config.toml
num_hidden_layers = 12
hidden_size = 384
d_expert = 64
d_shared_expert = 0
hidden_act = "swiglu"
routed_scale = 1.0
balance_loss = 0.000175
balance_bias = true
norm = "rmsnorm"
train_tokens = 347000000
Below are experts of layer 9 (counted from 0) of a mixture-of-experts language model. Rows are named router (the router's row for the expert), gate (a neuron's input weights, with its number), up (a neuron's input weights, with its number), down (a neuron's output weights, with its number) and show model dimensions 96-191. Each number is 200 + 30 x the weight over its row's rms, rounded and kept within 0 to 999.
Before each expert's rows: a language model's description of what the expert responds to. This comes from a sample of Wikipedia text that the model never trained on.

# expert 4
It responds to: Function words, expository prose
router,224,182,176,182,193,205,210,215,187,173,242,223,227,254,204,206,224,224,203,224,196,188,144,197,207,211,230,219,230,156,222,188,186,192,207,213,189,181,228,174,180,214,218,194,198,146,174,197,239,174,247,207,218,200,23,189,185,153,172,223,252,268,182,196,201,184,203,204,204,128,237,190,206,236,167,205,181,237,163,210,178,182,188,221,214,214,241,214,216,241,225,173,257,237,224,202
gate4,268,194,211,246,179,237,188,198,260,202,254,185,242,207,206,178,181,209,208,141,225,182,192,179,221,159,243,231,259,115,183,224,198,249,208,204,184,190,247,211,160,163,158,229,171,202,178,202,237,178,216,169,202,199,216,198,236,208,145,180,187,226,275,183,200,168,204,183,245,195,183,192,209,221,221,162,185,210,182,144,184,209,179,162,164,192,237,194,181,236,217,203,243,240,252,266
up4,217,160,213,179,207,174,133,184,229,241,205,229,232,189,155,233,132,172,230,188,236,156,180,164,206,223,231,177,173,200,191,246,180,254,195,223,159,157,208,212,136,211,170,222,175,215,176,221,204,214,220,236,138,177,143,182,165,220,215,215,155,220,230,213,244,221,220,282,232,219,216,180,200,161,157,214,189,206,261,188,189,205,137,152,173,197,219,198,209,196,195,157,233,218,155,255
down4,220,189,178,258,170,218,215,268,189,257,190,175,209,204,258,233,174,254,203,141,168,233,194,184,178,118,214,232,256,185,172,250,221,201,188,191,197,240,262,217,246,195,199,233,231,233,205,210,167,206,192,181,221,183,216,225,150,191,160,193,169,207,217,198,212,194,210,213,234,169,218,222,248,245,262,203,196,218,206,216,196,202,221,197,208,190,218,236,198,264,198,239,221,182,219,165

# expert 1
It responds to: Numbers in stat tables
router,203,186,188,155,204,216,206,159,257,223,150,238,189,203,205,206,225,220,200,173,226,230,200,208,220,180,172,253,200,209,204,214,207,145,247,153,232,169,196,230,180,252,161,175,203,173,209,185,172,183,168,203,194,230,185,193,161,121,188,195,195,184,156,169,204,187,204,182,205,184,234,248,175,211,171,216,187,133,182,182,255,215,191,166,206,226,213,183,180,217,252,185,222,199,201,236
gate9,223,180,241,204,270,191,194,213,190,195,228,170,204,202,221,148,180,176,213,207,253,186,173,190,249,159,167,198,190,201,178,192,201,193,237,192,217,176,214,171,159,155,161,224,218,189,197,186,172,164,194,182,209,248,160,209,182,189,213,206,213,229,157,217,236,226,200,249,172,238,197,215,137,190,212,157,231,166,171,200,225,165,148,191,187,198,226,200,166,191,230,260,242,214,150,238
up9,225,230,197,225,156,240,218,165,192,176,164,155,209,212,203,234,190,184,176,193,226,195,214,172,180,164,165,229,200,192,151,174,252,214,200,201,277,189,194,211,161,178,237,208,221,276,223,219,214,187,189,221,227,208,212,207,207,156,221,218,165,137,222,217,259,217,205,225,179,190,158,139,287,179,235,191,167,175,153,209,250,199,217,192,244,195,204,196,213,226,142,167,190,247,186,175
down9,190,159,183,175,203,200,239,237,188,152,210,163,225,182,181,199,176,239,199,220,222,205,214,242,229,178,211,204,179,228,234,169,247,174,197,214,212,199,255,142,202,167,218,192,152,247,183,215,168,243,222,218,198,198,221,167,190,175,184,216,206,271,212,173,173,171,247,173,214,191,228,173,222,190,197,178,214,222,150,228,253,191,222,162,194,149,253,190,211,221,195,212,205,245,183,178

# expert 18
It responds to: Narrative verbs and reception
router,221,167,186,129,152,168,163,226,209,138,203,202,199,239,190,150,186,170,199,158,198,182,215,212,230,194,197,234,209,208,212,171,187,194,207,197,255,176,211,163,201,167,242,206,143,204,234,208,169,256,173,168,222,180,143,210,180,205,187,201,221,208,215,172,143,210,228,195,197,203,148,198,192,176,253,195,226,251,130,175,203,184,257,179,230,213,211,192,258,230,164,237,234,204,174,161
gate4,211,186,198,198,218,186,182,205,185,183,164,201,204,211,189,214,199,217,205,190,234,242,231,227,234,243,179,244,182,187,230,201,153,214,181,240,179,211,217,190,219,156,247,207,193,233,245,226,183,214,173,218,220,243,216,226,247,218,177,184,193,201,190,216,171,134,198,162,152,197,217,199,197,195,241,182,197,194,252,154,200,298,230,200,207,247,221,192,180,245,234,221,188,184,248,245
up4,177,209,217,225,170,187,168,229,243,190,191,218,215,146,168,198,187,212,202,183,175,196,150,206,188,165,252,139,194,194,162,198,170,174,198,169,214,199,198,202,229,192,208,242,198,191,204,202,174,208,201,157,204,223,236,208,179,189,156,203,173,203,258,219,205,200,205,239,194,167,205,184,234,197,167,192,206,231,182,236,232,212,200,198,201,171,154,212,256,234,240,224,235,282,153,211
down4,181,193,160,207,136,247,197,200,212,192,193,210,172,174,192,170,168,179,161,175,157,203,218,165,240,238,158,207,211,226,234,249,186,201,132,251,201,220,213,159,153,202,245,190,143,240,198,156,150,240,233,145,241,242,190,219,167,209,133,157,205,165,241,224,192,197,180,179,224,235,217,251,200,163,151,164,220,256,213,196,191,189,211,213,213,204,179,257,230,187,210,194,176,247,233,251

# expert 17
It responds to: Dates and score dashes
router,208,129,183,206,189,221,214,129,235,203,212,237,183,193,180,245,188,221,198,251,158,233,192,186,234,144,217,204,186,212,196,214,184,221,268,239,243,221,174,226,207,167,172,191,154,196,210,195,238,154,220,225,143,247,200,175,230,187,206,249,194,180,229,206,171,200,203,211,188,226,195,245,193,273,204,212,173,196,214,219,256,171,179,244,178,223,212,153,217,229,147,281,227,164,184,296
gate9,175,222,209,254,183,252,194,146,257,234,163,200,257,200,160,192,196,170,202,190,241,228,179,268,223,223,204,207,197,221,157,214,176,216,180,260,229,206,206,213,229,222,207,214,232,195,214,235,216,246,192,185,148,211,261,218,200,255,201,213,239,228,199,209,241,188,203,174,197,167,257,212,177,204,216,252,179,210,228,212,181,202,171,173,194,185,162,154,189,204,200,214,154,220,169,197
up9,183,206,183,184,183,189,189,138,182,220,227,229,208,180,202,265,174,195,178,272,163,216,231,229,198,181,219,181,196,204,139,168,162,234,214,265,188,187,202,220,165,171,162,195,213,165,229,166,219,163,219,158,215,214,188,158,237,192,163,187,167,240,112,167,159,146,214,191,184,243,230,167,184,205,201,201,191,192,228,186,223,179,219,191,249,169,208,213,215,203,197,219,213,233,249,188
down9,202,200,176,151,203,233,229,170,205,197,181,198,214,215,239,234,171,138,201,202,234,128,202,157,253,210,215,220,186,187,218,227,225,228,201,207,267,220,230,192,191,203,230,172,173,186,214,235,167,216,138,191,252,190,225,184,186,207,198,140,189,199,250,151,140,214,242,214,183,125,150,201,177,213,170,181,202,195,207,231,251,234,140,259,212,214,273,183,156,167,209,218,211,274,202,208

# expert 13
It responds to: Verbs after subjects
router,161,227,205,175,192,191,171,251,205,248,232,185,201,230,177,239,174,170,200,202,248,178,161,183,188,204,201,248,208,205,133,204,224,168,191,195,134,221,174,218,139,233,204,194,154,231,176,190,187,222,207,161,211,194,182,242,205,196,200,241,159,200,228,224,144,205,182,182,214,208,193,193,162,153,224,230,198,217,126,196,241,240,189,205,257,196,190,230,207,159,184,177,245,191,151,173
gate4,203,168,200,184,199,200,213,209,217,256,164,178,209,194,171,233,217,224,179,163,176,199,184,221,217,225,188,200,213,168,199,203,190,191,166,206,160,185,238,200,214,245,210,207,157,227,206,186,220,207,237,207,235,203,228,208,239,224,161,201,159,166,220,255,256,249,212,230,194,204,208,167,171,197,215,196,208,214,245,185,185,226,162,229,233,177,159,253,191,168,175,168,211,230,193,215
up4,138,184,187,170,221,157,184,204,175,191,176,242,203,227,190,210,161,217,214,156,197,192,202,159,234,184,194,257,238,200,173,241,157,221,182,162,220,164,211,186,179,181,169,167,161,183,184,246,265,235,166,209,232,209,156,209,212,201,199,212,189,234,151,238,199,222,209,182,213,196,214,167,208,217,232,169,210,241,240,202,228,203,216,150,210,208,188,228,213,200,237,202,226,172,179,177
down4,205,204,202,194,169,188,196,228,243,194,229,193,233,177,182,186,217,117,174,203,160,150,173,218,235,195,189,197,226,252,211,151,226,198,235,210,202,151,180,192,192,174,155,198,170,167,219,218,210,196,189,210,168,202,213,213,132,172,243,261,170,175,127,231,282,172,228,210,245,194,226,162,216,174,239,202,204,169,179,186,171,225,195,218,225,171,213,198,173,202,176,166,186,159,160,180

# expert 9
It responds to: Measurement separators
router,193,172,216,225,208,197,240,172,239,173,197,193,231,195,211,240,204,250,206,203,260,226,188,211,174,173,252,178,254,114,269,207,185,215,243,212,200,156,216,209,142,170,236,174,143,205,130,145,238,193,256,209,171,204,173,241,217,160,213,176,225,180,180,167,195,222,139,228,205,203,221,233,211,227,243,223,176,207,242,243,242,202,209,220,186,218,214,199,175,200,201,230,187,137,212,202
gate0,199,186,262,188,156,223,217,209,190,175,246,170,229,217,192,201,222,156,247,220,219,239,182,236,183,166,187,219,194,196,208,183,218,168,188,172,253,242,181,193,235,158,233,156,180,199,174,205,156,180,216,185,212,210,147,179,181,181,212,183,179,209,189,149,174,187,204,176,181,208,199,166,256,189,206,190,230,232,230,188,190,221,194,168,161,194,168,233,185,219,184,193,167,188,224,268
up0,200,206,196,119,182,196,176,217,154,184,229,121,201,195,235,176,205,195,199,181,209,175,160,199,246,195,181,208,180,177,185,231,147,193,221,158,136,205,177,177,223,207,148,180,166,224,218,230,244,207,250,181,212,169,208,201,183,198,184,188,221,263,284,190,185,192,215,217,260,144,168,236,202,137,142,227,190,213,183,174,228,220,233,172,196,187,170,196,232,188,163,191,160,194,135,187
down0,229,170,157,162,156,193,192,215,239,194,259,223,211,217,230,226,168,216,153,183,222,271,216,195,201,161,178,212,226,237,221,237,226,201,234,202,224,222,197,174,225,225,186,190,225,199,189,201,181,248,204,226,147,178,262,171,175,218,194,206,216,210,243,155,201,184,202,196,198,216,223,208,174,191,236,250,218,189,212,241,159,161,230,226,201,209,210,195,186,256,218,216,188,165,170,182

# expert 6
It responds to: Table cell separators
router,198,162,188,177,184,207,195,236,216,156,186,213,220,173,234,218,186,195,178,187,192,220,133,191,204,212,187,196,186,142,143,227,189,189,172,195,249,232,208,184,196,223,200,199,220,187,208,215,262,168,163,213,148,214,207,219,202,215,207,145,187,221,187,163,213,166,206,214,232,199,223,179,157,191,172,147,175,120,203,182,120,144,183,210,161,200,188,223,223,165,155,103,181,225,186,246
gate9,196,208,197,217,235,204,243,190,265,206,189,186,228,188,113,220,238,159,221,173,176,276,251,198,186,174,201,177,207,175,160,231,172,177,215,180,240,200,212,200,184,203,232,250,239,210,185,204,216,248,229,156,213,172,252,269,207,153,195,129,160,203,208,153,194,177,231,160,191,207,250,213,217,185,162,245,243,233,212,155,160,222,221,157,197,206,181,212,211,215,262,188,211,167,194,256
up9,264,159,265,160,166,244,224,203,209,199,230,213,230,230,214,191,198,196,191,200,193,155,180,209,219,186,226,237,142,177,219,163,180,188,212,227,187,190,186,212,211,201,183,210,182,172,218,156,191,168,164,193,174,275,242,226,166,225,227,193,183,238,209,166,186,179,220,198,203,210,233,141,205,221,222,162,172,190,178,223,187,164,178,240,204,176,197,187,202,207,213,185,177,206,226,195
down9,214,247,228,189,263,190,209,184,221,232,191,189,173,228,201,160,177,185,200,179,185,228,221,218,179,199,151,187,221,218,257,201,164,175,215,210,221,129,203,140,154,215,182,197,206,214,184,207,198,188,219,154,189,233,255,155,217,192,163,194,184,210,183,174,161,187,218,167,182,211,187,196,217,201,209,209,248,291,214,180,187,175,202,134,185,233,211,232,162,170,213,143,191,224,215,241

# expert 2
It responds to: Narrative object nouns, pronouns
router,242,193,169,252,190,206,164,203,143,222,276,159,184,215,209,195,246,197,196,174,169,252,225,217,200,226,206,177,201,180,200,253,198,219,195,225,165,152,228,208,208,228,221,201,231,242,217,159,202,167,195,185,201,194,171,193,146,272,190,173,218,150,217,125,150,206,230,172,234,198,124,196,236,177,180,214,168,221,204,243,219,213,179,221,190,202,170,148,206,246,225,198,189,185,166,151
gate0,238,187,174,172,236,181,136,199,183,201,164,217,157,192,259,213,200,145,184,166,183,238,178,233,179,270,176,192,213,147,162,222,236,230,186,264,220,227,133,219,193,191,173,210,231,228,214,267,153,231,193,203,175,179,208,209,181,212,249,185,196,170,194,194,218,179,228,208,208,180,186,258,264,202,283,154,229,186,219,251,209,176,205,192,205,195,225,192,221,178,215,192,186,188,193,222
up0,192,185,172,151,200,186,210,195,202,180,157,268,197,154,184,240,214,170,163,209,164,192,239,173,231,194,178,201,211,153,191,205,212,175,201,131,215,246,166,187,197,226,253,175,178,255,212,254,214,216,205,203,266,242,204,211,182,215,238,260,185,223,130,199,200,214,178,168,193,217,207,144,213,196,241,211,168,152,176,222,211,185,213,212,191,210,249,144,245,223,187,162,183,137,198,236
down0,180,214,218,175,215,175,228,196,260,181,198,210,229,248,215,221,164,167,245,252,191,190,174,175,209,164,255,153,204,251,202,220,155,229,227,156,195,211,178,216,192,184,228,135,232,213,285,231,238,175,167,196,195,146,159,218,191,216,261,158,200,210,210,228,211,251,168,218,111,198,191,158,270,156,239,190,201,194,221,171,195,163,173,158,162,208,185,184,176,199,221,166,233,184,122,222